Weights of a small mixture-of-experts language model, trained from scratch on English Wikipedia.
Training: a variant of Muon for the experts, 451M tokens.
Below are experts of layer 4 (counted from 0) of a mixture-of-experts language model. Rows are named router (the router's row for the expert), up (a neuron's input weights, with its number) and show model dimensions 80-159. Each number is 500 + 50 x the weight over its row's rms, rounded and kept within 0 to 999. Numbers have three digits each.
After each expert's rows: a language model's description of what the expert responds to. This comes from a sample of Wikipedia text that the model never trained on.

# expert 17
router:466463530452503586417549484531441541463499551453518588501460578448546529424498567448581551474499612457492508505515445461500453541498533415455469529575475507474493444465545480625492558486443578504491517473526508567463522516457471503393573414
up0:525527420520503480527466492407493560604518501419551584458471451452459486518512531487558567411459505424400496446505491469558539505567390619415521441479441476476507535492603442522379360492536477510426552471460484522542447433610563495470569484
up1:471491495582487553514524535516439394503452552472543505489539460526448506401506489472533513538536525415591454394448484429531507567457476493522554497479423549514554585499562485462498397545412455490481501532506455387535496506451471432485487588
up2:541494511450556565436480486482477492502429542498516512424414510461488440524539541400497495506554532503487449446583470562504546546588476450536389411466430471446466512494438489511501527561580513527542508532551489511473375492486479479531516557
up3:524517485521493538441535559528548544489565576504432533489538434546541507506554389594474523540514543538560533501441513485547494578395581551494594541515491499530558473591642547539481401485570546568476381505510578506434482481488482510485419444
up4:499513446512444487567443487497524494491588522478473584574481505483500546519431468604470485601481495506514542408553423484560480479504473452533539495481473492437508548484495499505508501437416475446623503470578478472501429474542451469469539550
up5:430464429517500479420482523545463458491516484486539510563490550545540433467472523530371509580511487558544483505530473437507490576496527493551560579504462491463575587507461546444564564522512512386493515528477488594614414498494436518501440548
up6:522488484449535518516471562540478555481505402464491473410513539528553438535458445466487481525519516542525578459507556435462443540598470479466475433563466578501500503555514602447485528420485471509545436507539473492437494522375543419472476517
up7:526519435471495504506525422511480462548467550447489493484491494535479529433453473662464531491414498426484487423421457510481464509417441512477571549459608408486400565436530529510606502556490464469442581409479510402508474540466565599459490504
up8:532450446463511454590397443622556556484410511517528498523474447475542508577505549617540590596450494453450540472527481436421483530513494535486508464530429419460579415483553571488541439503518473500500524512485533518456460530481588494498518555
up9:525467528419508446513485509462544559391573499517505529582461464540523510618489473439480434472431508508470537499547483534506421520571541462450418462413432508715473538554493497491516599491547497543504503468447572498498554521512514613586514494
up10:477579513504527493515469559457544527531458567512478482519446512510523537467512472461511420524540556508575503514518528473598482427570555543496481579589479477536489502572448487478483532490535456500505470559561486374511482535418408488556472527
up11:502540536489448486467466533497502547452518506540530478549384536531469489529456465506440499588470497548556425576425452550468504418531576517479567449376410441550539590558402487491513529424519506525495583503461583472496489536482474582430519428
It responds to: Abstract life/time nouns

# expert 18
router:523450531472430514488410421473472505474503493475437512505413586555554580540468498550496491432522527396547576477469464547618441445607539462548540497392464465482540622548538566565550520527451421445506489512564482466527479431461420503489440524
up0:557547512469491439519567483475489548532474465419570500558475469467546442436509485486526434486536498476586511472420503558495544487540442488495595657574399516513435501479528460516492400402514499436472426458527497441433585443513432416466449580
up1:402510523572642488536560543428586469522530579381495471461466540426528540493556532473509509456533509426446513535586460476572526470556596503448503481556498521475567569481525476505547507421547444543546555481488502548425513516496514447531444459
up2:380484430408467543371562500490549488523494453531412374478528486433585554535459553466565482524496560562500487502430420457533497513545471474459540463464527584486550508600576524537420535467515536599485551494452488553519467425478501577518493553
up3:579381437422517571479486463535440515478490512500585556506480518503531457380577539560441485552496498526521516503521385424461568536544454552562458519584570436548504471494505467443433510563452460468505498466448444550501515564615602556437483512
up4:462489547491469545504563474469611448435482533448495503439551546457472562482554534464614509525487529467539455472523512449409459479499419443545473457481439521534379528573559519482492442484519475508521517525383374537474487549532400479513462645
up5:439456455447473531549465484386457537442491556538502497555539441505531420471522566482555455457506461527562565568450557530555440489428540558545518485520494456474491497600396444538486548482396539494529639546500503485550540447481435569472536546
up6:427469418526466451490410472497512465425462460524537454505552468480464516531471461520461551550503449460494544504489578401527406456558451432553445447599560523522507456510509431498402445419503615571534500527544469516453509576458564463511522496
up7:537575526490575495425451575481587516528466621530528467528396444524533502435581550500516410554494446573445490521475421508507483478523556485531489452493469500433466475476494477403530554537485546412521480460553483541541455491499520557506523564
up8:487524478460580511552464530508508465470547463470552461522473512427518444411575414606463525510502488580546543456545567520452526556488487532454543527477500419574495370536511532495576472398554560533526456514553465501534553488497484610581506392
up9:478466480450501550544429523416508464469488506507529539615558522547497561494600464467568575482544468538465451585463580516585422494461516489580521509573573498532453474406462547512442452488492512473494511482469474526500496430562461507449478514
up10:510511556470481480433584511493539539427520456491469594604522471522455536475449541459470452475538416472457552531463480484587567556509409561542540540561427464592592434427532443443499419497473518440483521494446472454490557516459511521574363454
up11:427495505603572547520439522502513509427478529491501476401530479384491620488558544514463473511533545552569519534406502509505535590577536499474511516537552424500517471549573550438491468516433502518498579537379554487438508514470558648484538512
It responds to: Mid-word consonant clusters

# expert 35
router:638531532561523416516531525448582511545526508515564568514466498554573541561550399490601526437496506467575548496470540470454464511547465489511544480498482535566542478534542529449483455525522501486564522565497467486508470548453508478413487515
up0:440551483530456515515478596550432501579455403492501448465447503522476460443582569490536509444516488485553481567435556431481489561533496509468628557449510505431445495467406532487562437572547464533485429511520603559506526441469471451465534517
up1:536522490485597479479516557509563471549533482475486443515510460430445493505555442482499314597416458507491551545501489506433497422496411511549488643466470587531533589556472459426485476453467625530506548522545502460537529549556465558535546532
up2:526496550431567611530523518486477504503553423613498515571501480430475474453546526537441506503484524476433539579471538483558493549414456500581431528524479600459418534526545538424590558501544480509532471392497482521364548546525460545496484520
up3:468563465548521536496491560545532566523502477582469431543569475539433466487511485443512550502456516566497467597533515584502417448596485382501521521446378405480496500510518506549421547582554459515469602567409470456498494457482452487418528566
up4:519490525451610498510546552514525467553525508486489481419486568489478419569555525496508597501389476516502454573521494493501553554434463487468576608547545611448461445500464554506581460444524547497494497470487570536541566466522494568526554513
up5:506480430495612503484508410501490541489554535552558514447519499479538397475544363493431470494503467529483527506498480559508446454469383488554499483639544545563457465430503493493501556515494515599509602475452473570541447469529505598457494549
up6:426449521553528515499475466464490436492512482566627497501508441458480518506481482495467473475444419523521528485582400439522549510607441511435519530533477458558509487480505457531466522472590515446469544504416453504451519367458556555506544485
up7:522456464521509543479501470558477536456569452476464627480552496440497542511509485521421508615401497414532523508536443373512459559591435488479422477485431490535433440614471481410483526545507591467543517517499509488448509497632493515530450469
up8:532604611516423551602417505472528496430433490367581479497542393470454416488588519478525446492593353537490580437533517527546492498593442500436496461499445458531567478414523553514444502448502498478524561530476500487547461454499473466507504524
up9:469547495407487507439547539516517530506504492559497476521430487541427594517574479464521506448462527593442377495461459529515576521424571496419432437512523387475452525446427505533422443581493609499504440491492529513563565528488464542429551506
up10:498435500495511544488614479464490446455507522517553520437485503515462623445522478419473517504443612484481433486412431493480568508442544537585489573558520542427561467494508526501452387485442393399417509518533494505561492556477490523455585561
up11:569526455517567508550450539505393482505581600553493491421528514447445426604548503424494486484577497565487473555621440520471583581503503512433523522561505414531556450515416519548503428543513537510519506438581507492519477527501411557521562495
It responds to: Name syllables

# expert 34
router:529529534490568518396511481400480513532535510592452536477422529509554527443454475545549546521533618447551454449451424513427508507544480453604514507499504524582502488493534497571440544547466475454519467383506383432498541588481539448461448499
up1:579552487428449467487519467467452459447471487566575476461482446533546507578508491521572588530416404496424548466555533513578504462521587512516515549467485464464587490386500505590452450459494600476515496546617553524507447510501452555467545548
up2:550479528459507410533526475478470439486490483410442520478502582452424484444491482473540578447535479516408529524499540475525542543545489475527489466549446489534477441498595476491481529544529473489460486540552432541516482532481533617495482479
up3:500533529486492535497539415465524576544487525484484607459484512493592436420546516568391487410479478563588502536467591488585592394450514570492567427529600439415447453534571510459529455515461531485543531433558505530487482500525526522462468459
up4:512559481460503462442513489526499512588485451489515533482551525467524519497530485373501496530453444432497442539449410546505477580485461509481525524596443515470498496487483471496510418522504500591439476453448476550536523500544429448465548483
up5:548533639564537471562479554500502450450458497440415522562489437534551432469516494521522545516530526458515436446492517367520484518447473435354431483443471457504497599440586520464534521557479497490527494449457493477467449470439470492549571470
up6:484492491499528564427460406524481536475494473462520449549408448561488531465432495518523480523469491380504479466561511454487583484482490542583561563499459569500525456467484467496554502554575443439499492453538422539471445483560439536539515532
up7:551519569524541544440528417523439506488403453517580524413587515462608405513544473430548472538522518509608422569466509474500511505490536494449527480472453527497459534587531485436486448544558464489453476404547401476571458542464513551523475512
up8:490447469542487467599581395440533429418544446520503520443473391494448426497575483498434406446498507339495554471547504530498522464527520408469513465530516466527490466475511583399563448565536534521476529571486450464420564413449540576529530573
up9:488450478579517500436510532511450465537492459533432473496516421502507568530474453568455511606497439498595505502498491432480490548553473534554552558455451566568457510395570486536457439462476490559471429509509481507500564555516495546510466605
up10:608538582529465419592519331558516491522515535429514473555533528407466464483514601389502534471549394473474490485397510506562553499428556469437540464563463550483522474467488502424504585560454474587542497480465479529550452465532517469472484612
up11:530499466438459541561410605482503423560503445469480490516437473512450583450552545449526508530524454427533440474462452513518441490535423552510433443512431430571419495573507461432543485425440506400530473457460453555433475452578483619490514513
up12:452492412443437475434540509454568436431486491591454481525603505537515489525503588466501552485460579557540559564499522476464492484534528556519405462569510407453502567470482463494456523481514568449467576448603442519520519501492436578617564541
It responds to: Inner word stems

# expert 4
router:408487529399410468507577505531526499542455493395575551457582560504544475494485441490479592495533524531394491504549409520467486514433572437542507472543529557429457543471537419475401589562456506468500497453523505589449537498428384497507443456
up0:500567495481428474455513501405500486389560545498485522435531473493469405453544610548497539569530513581528501475496505509522485534510524435653425524506441501503369431458520549598499402451446504473494498398444463508552552431470533539540456480
up1:547556483587461503573508423518443460526470546355514561456470489483464531458478542573523521431419483373489468481501414441540452480503541478443533536451556503469464519492414586503525514420507431582469466468529500472540556555489522537586430497
up2:481500494513465550484531499439540607500454483499466553418516468444576421523596554449555520580486527426442492505512454431421509538540524476556486559456531466428526553471524442528430505494451456474473503497456530487499506455644537538538455504
up3:473570475408518539493548564503506517480476510448522427532427542506388491462562502428572556511559487466480515481468470524531551594526582446511470487501377500521491524543598441494420477553505505444544532397449483397421534497505615484492503405
up4:471473482515571576549526478458492551536509465588412522553533469465444567434594451481547512540548487607466411499483444504400481453479531527511485530512505479436496459510383456461589469458585394600421432425490439528478510583518591491500524509
up5:457518480445436516513461477423521562498535564476509462529416536490489504530541480581510570415400463490543442479507503613554573539424517462554500534471482428437472485495476417529480502509485545460444479484437478479471529612450569398485542554
up6:480519466470544510464546527477508489473521531538453445503510458467538448478438543435521443496483466534467568534620562500443511551436510576504500478510405528490590492568535416466458395550459350493422505392551370518551408539545532485556454408
up7:519465583426460578512624456532511489486524471477592457449460495573504476527456381482463544536482584536537518587517474408569547547580587482511554446514498530435502569553487414504464496529499508517440517410457561531544549437574485432577407497
up8:520450512464553425400500529484508537409526517545477523484555481531527603421426527508518468491481481555520465400490448552526531491469529476594450492517479489514517511555530456515508549533502516459430426510497495550508537473536446492501390535
up9:523467471615473472504522350533525404448493416479521492510529390490464474433454524504542551520487511468457505468541452490355528484541496496568508555533525477560414418456444473529491521471495470440571583530555524527445573498454532526480544516
up10:449547531411500506454557589502473477517504519512506579519511547472458508545486595414462553541472511499512599575490494432532498580473587443518486547531465382532505507498465479480512556433454458441499533535491470483532555453488508525417550492
up11:595555551508469486427456425580476539459403462547603491559444503497517447490530571463509538565496505440501456545535448447433517440593548421569477542486491581444595494505470521469560545550497432499545433514536425449564511419499510554601522526
It responds to: Common noun heads

# expert 25
router:421565438428449488542464558497504417531594530449463564586519496444477503476441507507503493497583430539501514475513483393439451520487544454546542518510526501623524506454570606575518520450517450503454507532538448547444521522403487547570421502
up0:454510499420500481447580498470571478499536560516511508531475496407505519465511530462499504535510575473430529593553495543456454518450524451554584415474517442509528492491530420495512496521548543480543551496533538599481532499441437475550488496
up1:554523445570475475457573488482417469474508581498508478560527499466559517579462423521533466514504564523432449460564455463455551512452465559459469502492583530458372522572512432484548397470446410489450518452424435503505478571514461428587419481
up2:556530557577428488478540524626502452460471500449495506430460508461491560540545564483519508461414552573613555462549446486492488556505558533464482455508423536549436481623476465584550493473470542479480428511494526575569500441399507534438479515
up3:551519528539624463407454498479558530444465391586475457513557406505543453418570516517528540450505499472466418485506474531498493483498579419454491431599492497454527487446563534492532464530534471399502371486461504513546465542505531525509536543
up4:469598439495473531580505619500474483483543593467414517548498523433475616490478531609575531473555517494463489410566537401434513448460516479496554411533486484613491407495499517548511454510498518517442531597446511531515513491438530477554418485
up5:470479584406492421585518463445565509533501590524463549569469532521560489460492384375418427518545544485525487456521449494459493550557504516525513540543479467555444473512477528562438396486510559503506491461544451511515419495478514501526368554
up6:538473520478462495491534507492468490409498545482526587534390496463451497511465475497506472475487435596481473358504469574511429471504419488499574489454450482542478506641523546536561485449488539464458435483519598451562539474510525564563518522
up7:489531579441461507555444567484395437461566560502412564471480507456506479537445453562504504495552414509486552414561506485457477549540509529561477444426491491626513509486576537514512492424553483482441495513483527542491522530501546516560440477
up8:436446473535437514499520601427456456484524501521453463518559517504494543543384494545437459479557475441570504471528482420490417528514499486412563447443483518600486474563567677478492515453545460536550513510507518351533513593513501527508484590
up9:575504499441525567516568483495538474545473469495517528391465485468476596424420537493466496457525541472606446502340496493529483548483504527457445393538609459469502461576475387495456499530507535523445383561457525517496476528561408455442548479
up10:467434455413520495534480578507447527485510511440464565525380447506528530549505459621393554537515499472533420469508572425490511509526544534465505489508526490571355425575488586458474454481576525531513575462485541422528490433447502549550528435
up11:540423524457559516521421514499469459447497467472531457532366437488477528544519539471556450529494545511421439473347438476475510455464446478515555456486526514521547479553391470604433612507448433391489617465451457411550551452483554526526518503
It responds to: Sentence-ending periods

# expert 55
router:568568417557514547439445446538514388556432550461539507538499466411485488602481559442429420439464536505482573530455565412610495524451555432551501570466559546457439509491557423521426461501428448524450451426536476568573523478407476468529520436
up1:516491457489565523547397490415519462543469523504368500592509503502521530507548506549473511503463502455458474534545416523497439504526538518540443463454522470507433423540544469539488581389479534480579481414472495391553503518550465514546441484
up2:481533452474534543556479524445528500516403397541387414477533574540534457465506468501504473529535378540519474507519506438456434386634534524570489500501463592461534484523498493481493510396490467490534527497490479608618500469539572494477389481
up3:521471501499555532448464597526462453482552468510571469573516495504636459377410518536437508452521467462548570535431519449456530447425436583484481478463550467500587497548437499466500473525513461404449451529597567445473490478509535465554513503
up4:594485449480542474455469568562500571425460498546514524462541489379551510495521528519494468495510502603518470479461530435512518470526476486451508477486421394609511467494575501561502565484571521468500588551526473510392575455431453471507492450
up5:527554495572497518477480519504448531527514561598501406561419522552447468508468444455541509511470511500471550562569479463461563584421469475491623551418477574587545436453539491481518577606481457590518569509511527553547500517607415430510436494
up6:477505493532475490468439421539467471575501484453477518472534469555431519545487577532470546530536525465474513540514436494399430502515606515503453539529500464567592454492466512527500499528450505524495535575460499434537505447494573440564474545
up7:385521505464538483560539539440474464631486511561514489454427530568486530508451494541430478626483483524469513476538487532473485465341505474453547432485444398620525525549477513507374562486507549448561516480503608487404496503507410486534513582
up8:535503422501484576556512477462514519490527472422523481511543519472415526514514494498541638512555421431498541510589472544477344438539547554427540546380507463496501457508581498565479459477422530568433483500523575485396483482491584523434487561
up9:537504425456481508491483426498432501442521530572445486430507342454513445483540551360423567518567485433547541585469487459535480458498614552544505589502549466547380459570454444479501555575458493441531501509502537428485539486451534495506540476
up10:538501543515512516439454549477490545468458515422500478495555480533583430566544474512536424510635504456371485593500513453492504547417439370547477536532464492506540583505474515501493501513378479503539628544443541507460548420550464550524452575
up11:473565546508526472481510541467525469533554479607445458472555485494478464415523541470527506455504560444483510494546457443511556606469492486487609494463498551561480393504504506502423541526515474423508545490546683481458433533476521482442531516
up12:481607457551409477458488474534452444518441564452440579572530505570412487538494495507466548494558600509448495578463486512510561483569564538544458563514545443507543434399495474551511360418511456452492503523478516448559452568465630471556488561
It responds to: Line breaks and bullets

# expert 27
router:483511507502522554513547520521462421460470539490554516493508549520530463489446446463550476462583521492542486458497372556508470457452493470539554544476522520455459432539477536446518524446539473498504554409505615424497619421474467488568475514
up0:535514525397560480479514485518412562441444417545479576428465493537557467445484501562498557524533397615464450428553466496550531427478454448438407473400451609439465424494489508475524472527502521477564511429547528513516401485505564533486616570
up1:447416534467487493552538518459563524539493590464546485445558484500477436562496534508475409542525433520548482580519504489509431481472523511453489599574462416503502430416465488467570497517593487477529579497563490533430460527536560550479483450
up2:548444518492553507478496570438488551551477470552546443554491421628526450427501538440480529528544545551513417513477518469565513568572417424526487496572506466515578437540524498521414504404610522521565507559402474546588524492461435459508551472
up3:497543406589428521445495510471501500437481483411499458506574514474355503525436486542484449507473448420480516446514507546541470537532481436479453531416520436489510555391540474531557453542527405449484512541350473547496483473465555491541567548
up4:516494524464517541493481529544519515524510422398573479463496391451430392429482523528500512420566440542414553415495544486527452536533433447444567438443515463465538569514531516531594464528457536419431540445438473525521457577532562428516514574
up5:531515465533453450473499485500536491485565583476465508544505534472550624453538438445516590449522436436449449410508563500452489492520462543448602494436537450518482539534471549525394454575472476502416539587458492585470515503436468517379474486
up6:498486500561505534545450494513526457496411451448471548577478498585509502569501441530484383460509468605453595496434505427528453483428524538596439603503463482472485487480515474430530463473535429440508521419452530430444422499585411559567455539
up7:504566494527566499519476631533531521522552574545400487408442451532507468583574478390510523554526479493566532512415447529550455594469482482489507515534502553471515454499501455635538497543484503526556493442532387553461554506474477538405532533
up8:523534502488502423530469446525491518462529561501458486491508546475462616440449415524411505505488491534550535540531465485521532493490519487558477492506468466513416511545485433480530465441490473421457414492445490444338537513519479507460485522
up9:555563503535549538423488470514443471483467449533431544496409544393498497368525529581524396541523443446537523478532470497593515405464495516526403514448400505476520508502486481547495483528395487563517539480563496467614459506567429461473552505
up10:553583502604535459479450456495462519503485529481481448462542490481426551494478519527526516517502559487448510548474455489512472480502493579498469541449511457514436524562456455502526488501476536471549544479416495542439520564488523604428531515
up11:529558488516459421521587447435556493440500479468597527549522526468482500471561525402540441437527492520531509464617557495449462598531452476555482583465506467475472617527472478538406538382444560406476491528525552518522479552563484530511477486
It responds to: Final t, clause openers

# expert 29
router:479558585541497535545562543452499552392428501566526539584511415461442470468560599476572434523548478420466495518583405495388529589442545425535481461496417546555535467448492493542516533496545537468484471474494504474502580451530517552423444447
up1:466445513563481562485549514545458518498531503505493582384553582543513573555347475577534478540528443505542470495566421513463484489470475533508550498496484578500547464529534525443616439506521516487517565458471508495479486451439442534496486429
up2:381512445530453515443570500534533440549495489543507510503449433447424554568598548484497470560581554528423493522453518563495502481471460517454546539493524580450473474537516529551489385483583520456496556393467556443444551513455367505498500491
up3:461441520455539533459589550450492505499585541483503492566585416519399554483492459471511393496503425469489608433532550322412421494460487473589546519539483461463537479496467507462571579416594478492495502468586476558426512481527487513464520575
up4:474578465461457554511565535494536531494495566456486507553482542513543550483536399553515481541485461530424484460458525493537467574397558484541480574461513475468451500559444499511460554542519447511572586475481547517498470618419508569443523512
up5:530437570570433510422517489460529500556504472515553483546509502473481486588488419474427513550532465469503524558512502508483493484401459475587511430494505464469541485547574443533563518427516564376416444494528428574313491562511534535497502484
up6:454500413538444454519498522574566485506540494550525558509572527589493469500405595564453400567571466526591555512477618550534446419373519500415551525552555521507490538452521497523527521557533545501424604549554352441506545546439535520468465516
up7:602482490468613456533451563437398481541419520516444486550482504492455463456537401581480517515527542448525408429504456528509606467528461545526450553501509494371639523551477443482442561574535514469476540452628425533444553546576498610528578487
up8:540546512533504530461515502412458557474488532418493541492456495393510576530485630581541461367517506490435461506464464498525494484514456485526510526566439584480448485423511431363503524601531463518462506555544574561519502539518475499428496487
up9:515506587561544471516548505596487438516418478475476484530497545445554504512557533470511571563445487401584481464545492373489542526508369525549480516484513526572486481465537562551541567489415603512579541494517470483518531432480582513568439548
up10:542518445462479475509494586456497427612477449536486452503397512544529498547489560456531470582502531598548572387495495448419528516443486529523438472502548504514551497490544541514476517558478472487521490506557438477526483459510489550476452529
up11:508599445495507484511583496397505510469421509455599520440413491521542527540539581531504594504452542437503474477476517502530521513400440385525489500490527503380508522429525602485575542482464554440532497534501467458460489491348453466487447483
up12:461497566521495534486470463464558475491541646436484547569461586545513481502518468476493459587448444410501488448575495539434482482584498548530375536471485506522594499351463500480538494547488407564505489427534476425481396554457552481539524470
It responds to: Prepositions and connectives

# expert 28
router:425521541550532489604485563458387537439483462459545515545496417472458515619471533491626510584571561425567491506572388468463477541536578450539434523527521446492528418402526527528545505437555530509472503424425494487486566560563525568421454437
up1:473442513554588564516537418536540515514376503482476456591697515540495509429526420483554482537516488464497527559564433569510467514451409443539509529475463438491523489487533447445541558461544463454550420500497519482473538463475449417510470483
up2:484583475450494470479579536403445531469575460448483520538484553557620557452361516489516379424475428478497573396519440440521558520597567529492545549537455518485508458467460527455595500422562493536538505536525607468534412438423472505502514513
up3:499565513503606440463580559580422400474476506545554524514492504504479519461541493421414542438488440472509448472562503516526515481540506510552495518469456509579536495474535487524530513468481599491561585496501514545476342484585515478478545437
up4:487517508410475435562586520538484495484571508438474588406364510545575543495476475475586602539520469422482401439505533598459436416596497456559415487475472420365546510496502492494450367422496490506486547549489489510533457551509484565468539462
up5:547609477497535556439482498426409474499440576462503549503496437573501448494491515526454421425455514500589445489551579521547428480578546452461590490517474482531547519426530437489460476470427460533439620451519548483564446496572565472413501481
up6:416461559502455494552508486511528488480517545492555560464562538501502502501547501456519383452450592594481582517408531456451523518403536530537546445504521485521462428520497536474485471432485511463517487465472534443474375536469466510578418485
up7:490482523488531533489538539521613448401480522412511514458512480523511403563498447569512482432560481476519575518420467524494524502437496486482476449498518533520476495494464518530580514517378586544550531507501506516574425474393531434538539594
up8:450459575593431387528568442515506485496504490483483481468397491578506587594498474539508468445506595474510507548451455444560499452498606554564500427456543429532564629485511521529527521447531483510563585466516467501533477614544494467501505512
up9:451542561600531564502513495484512512558529458501443543483516459481406411556440430582492558417565539501553475423402473543527503540501445481512580598485507497571536425508408443533452506478476496569430580467556564539520473488479509489546523599
up10:537469481462527577525556444489458540514506481481495489461534549510525502588521454407598507503463445477501527536558448453534426630518558460520553464448535559582524543555484518410562511393498527523589542418493446395505446416478483513497512585
up11:465510528521595516463561484449419515543510489445559595544474455524504493534485459607497445468488497532379520488528616492430512546474501498496506528593555485522517537529443477540492482520523588534530583504529550453460489426420526528521473505
up12:541563448536531498503522553476549613593559490515475643552479439485611518528483418479549485539502537442475534421446513538578496541455499498443464491501459474432492487545477541524419471491571516438482493425543478474544524535453454522395527506
It responds to: Function words, verb phrases

# expert 5
router:603596513477481563507555543459451528395411460457518543536441567544559586429515543523463570494510522474501533496509391569400537491493528404569539499461493524436404492486442541585598503414438570495468588434526483449517507482469528507437462505
up1:513434598539513474456557521502554445476596437477415420505534541520490516568501492521487498488519512532513558502544497408525395554536474565481492499456487480485454419593439501479445483491481480447642489512510436547473485513507417451387476465
up2:600515490512540572563506485549442469479564429525500519554492484415456572531525555486576439454518544447608514550512505477579526554563479515448466592424524493436454473445531513582485426496506530505455376490462483533478397532625450507574540576
up3:523509470602551561600438483631432421464510459554472533441469417544462505520554563443480446492514523513507464643515442517511439482498512421559479596507522461500546623449506476434514407591443508551510459471524491467565530430561417528476466543
up4:472495557401512486544504467437488516559555546434486549452540530535482462558531549492454558460441543552485379430587406427561459451502440515545443455529520537476381502447497459558522448401442563433451447504551471467436469553587579529490406530
up5:507479509447504474557445441604490581552459529546495522519501494413421479452455437440465523519438555509540512462565470463472620504529541413506530412568442428479442572543488583491521553438511520467522437440481589436505462513519497463610494627
up6:440437622498470554505518492575491455515486530410510527603509519476501456428473441420504546558439549580452529433514447540459526420442503527498501512549469497554500439422485532541455560531565508590447586492431551539579553560547469464509470482
up7:509501519446463518540531449401595513490490433501445450443466476482482533412508475473530498467481438462436493489548595468493480546479448575495501556595442522436629531450475444587451511497572524644455466528522525484580466482487486433479497499
up8:608534555457531486577558535536511439511474512540492518477540554469512467479586562481550543434493498530540502508530537630602487496464386492463483552499480482478427504613599458555475540432513542511515538522484465469473488459531473525477607463
up9:514464548505420430505491515496524483551525500490480487508476437539513583435404482424456430550487570469504516584462588470457530573582358546500499440500492451445511570489446587563491510439444545544379560531507502482477542430535634362570466494
up10:460522445527502584509417443461540536498484423453487530403569586493486471432469471432511466413481537412531515501510532483506544543507463449464472539567532483498490455514553431498416529489508535494578584577541451631485483435525533481572482404
up11:527531510516529490480501428519509526491491534430507515563498537497511528501553385470542488464508550550512485440436535503427465569467495511551384530533517559532484480488509435545389564498478497481535476565561466496608558447508459442529510457
up12:532537496479505523522525581511573490449428531529505565581450454531502503534470519457461503511491396496492478493552465441510507500479379545480515472534427484425494574487513490507439521446495532510484511538570448414446530521387614599566512453
It responds to: Word-ending Latinate pieces

# expert 62
router:574540430460460475549500533480494510472385578471580517539486448565465479445513385533504503468526490579554448464608482448542448490483507477430469455527501541486541452451554403390571491475486508529483460466482536468538449568565527427424505461
up3:541456474475583467497564450467492519527471481557420498543521444477531502543532419469489398486579546419435521532453515378488515540491457483530509457521605494562501559502445520472499599475526480496430581554614475510377387478504514481571470519
up4:456511417548520508482456489456480557431494514528401564515458460535494532451574526454537504518464485481470515483486536438507514500478523557489535466498457441525472529526469488500577496515595456436543467473433461466533464481571536469545469619
up5:563593534460504429513490508479502534596538513552551399566500452469569418469431547499547509574514500491545515516590505457602522469527480514525492456547606543534505456590542520509409509514529546443530457478448448498482574543513556609439566570
up6:547477614456448484511541491617486472433510462493510534431432482438446556588468464497492583549553466451563463504480537534457557488536385553531490591533463475547497397559541574499527538435505526581462422508556537464460430514490440596430567437
up7:473518458550613514439556544529492407514473466456499543458440535486586422507532526542497527514455539521523543497511498514544520527491490481560545506573335542457513551441522455580543500480475532502450437557347554532499468527511502491360602414
up8:524621581557506511572523520486488504433517442408543451387576553461440475489485556483625463514493487476555455539459530513568616593483484449526487430493516547544501519433492470438418540458496480615450483418553424517403514418541496412474489528
up9:533494477517562519489474483452450503540587427574445529498475476502584492517526506419448459482494533545543514419468469456422386574455416570566475487501469521493434430450523663481513559450454566461457334522562550532532531438483494480451519447
up10:507571515429525458486519463425556438440493556470579533486483544599555455521566466495507523505582501462388455554451546496500550565480547474535528465467471517496557502464564553568527542496487523532528601500546510539388521449561555492493415511
up11:436458442551477515459500576460501489517550489436536506529442411432419413487520487463438455561443460479484466524421509492381435556496549453474523385503522484542399520390438486569560535477476563586521447515400456531518554415409502579586497447
up12:584463496607487484539488474392464420528466501472596453489502573467497395430439640448538551547496492516475476574535514544408546472455551445542621570490494470436491482527538390535472564468437603537491456549556465584464473498491516477527450522
up13:535493515423426471521439489385500476538625552517517508519484590453467502475533547543443512468604581472444553529430581553469533486494492472407592470440472452503481456480488496384549424548577488475451559491520483561497434504516520483477509533
up14:510476542471472540462555463540517531489486508482489514396519379433552417533516560507538454391395583433518415472444456621482562595644468459577422476478453572470528478487526465490600498471537536525540556513531583464439575519443522423471580514
It responds to: Copulas, linking function words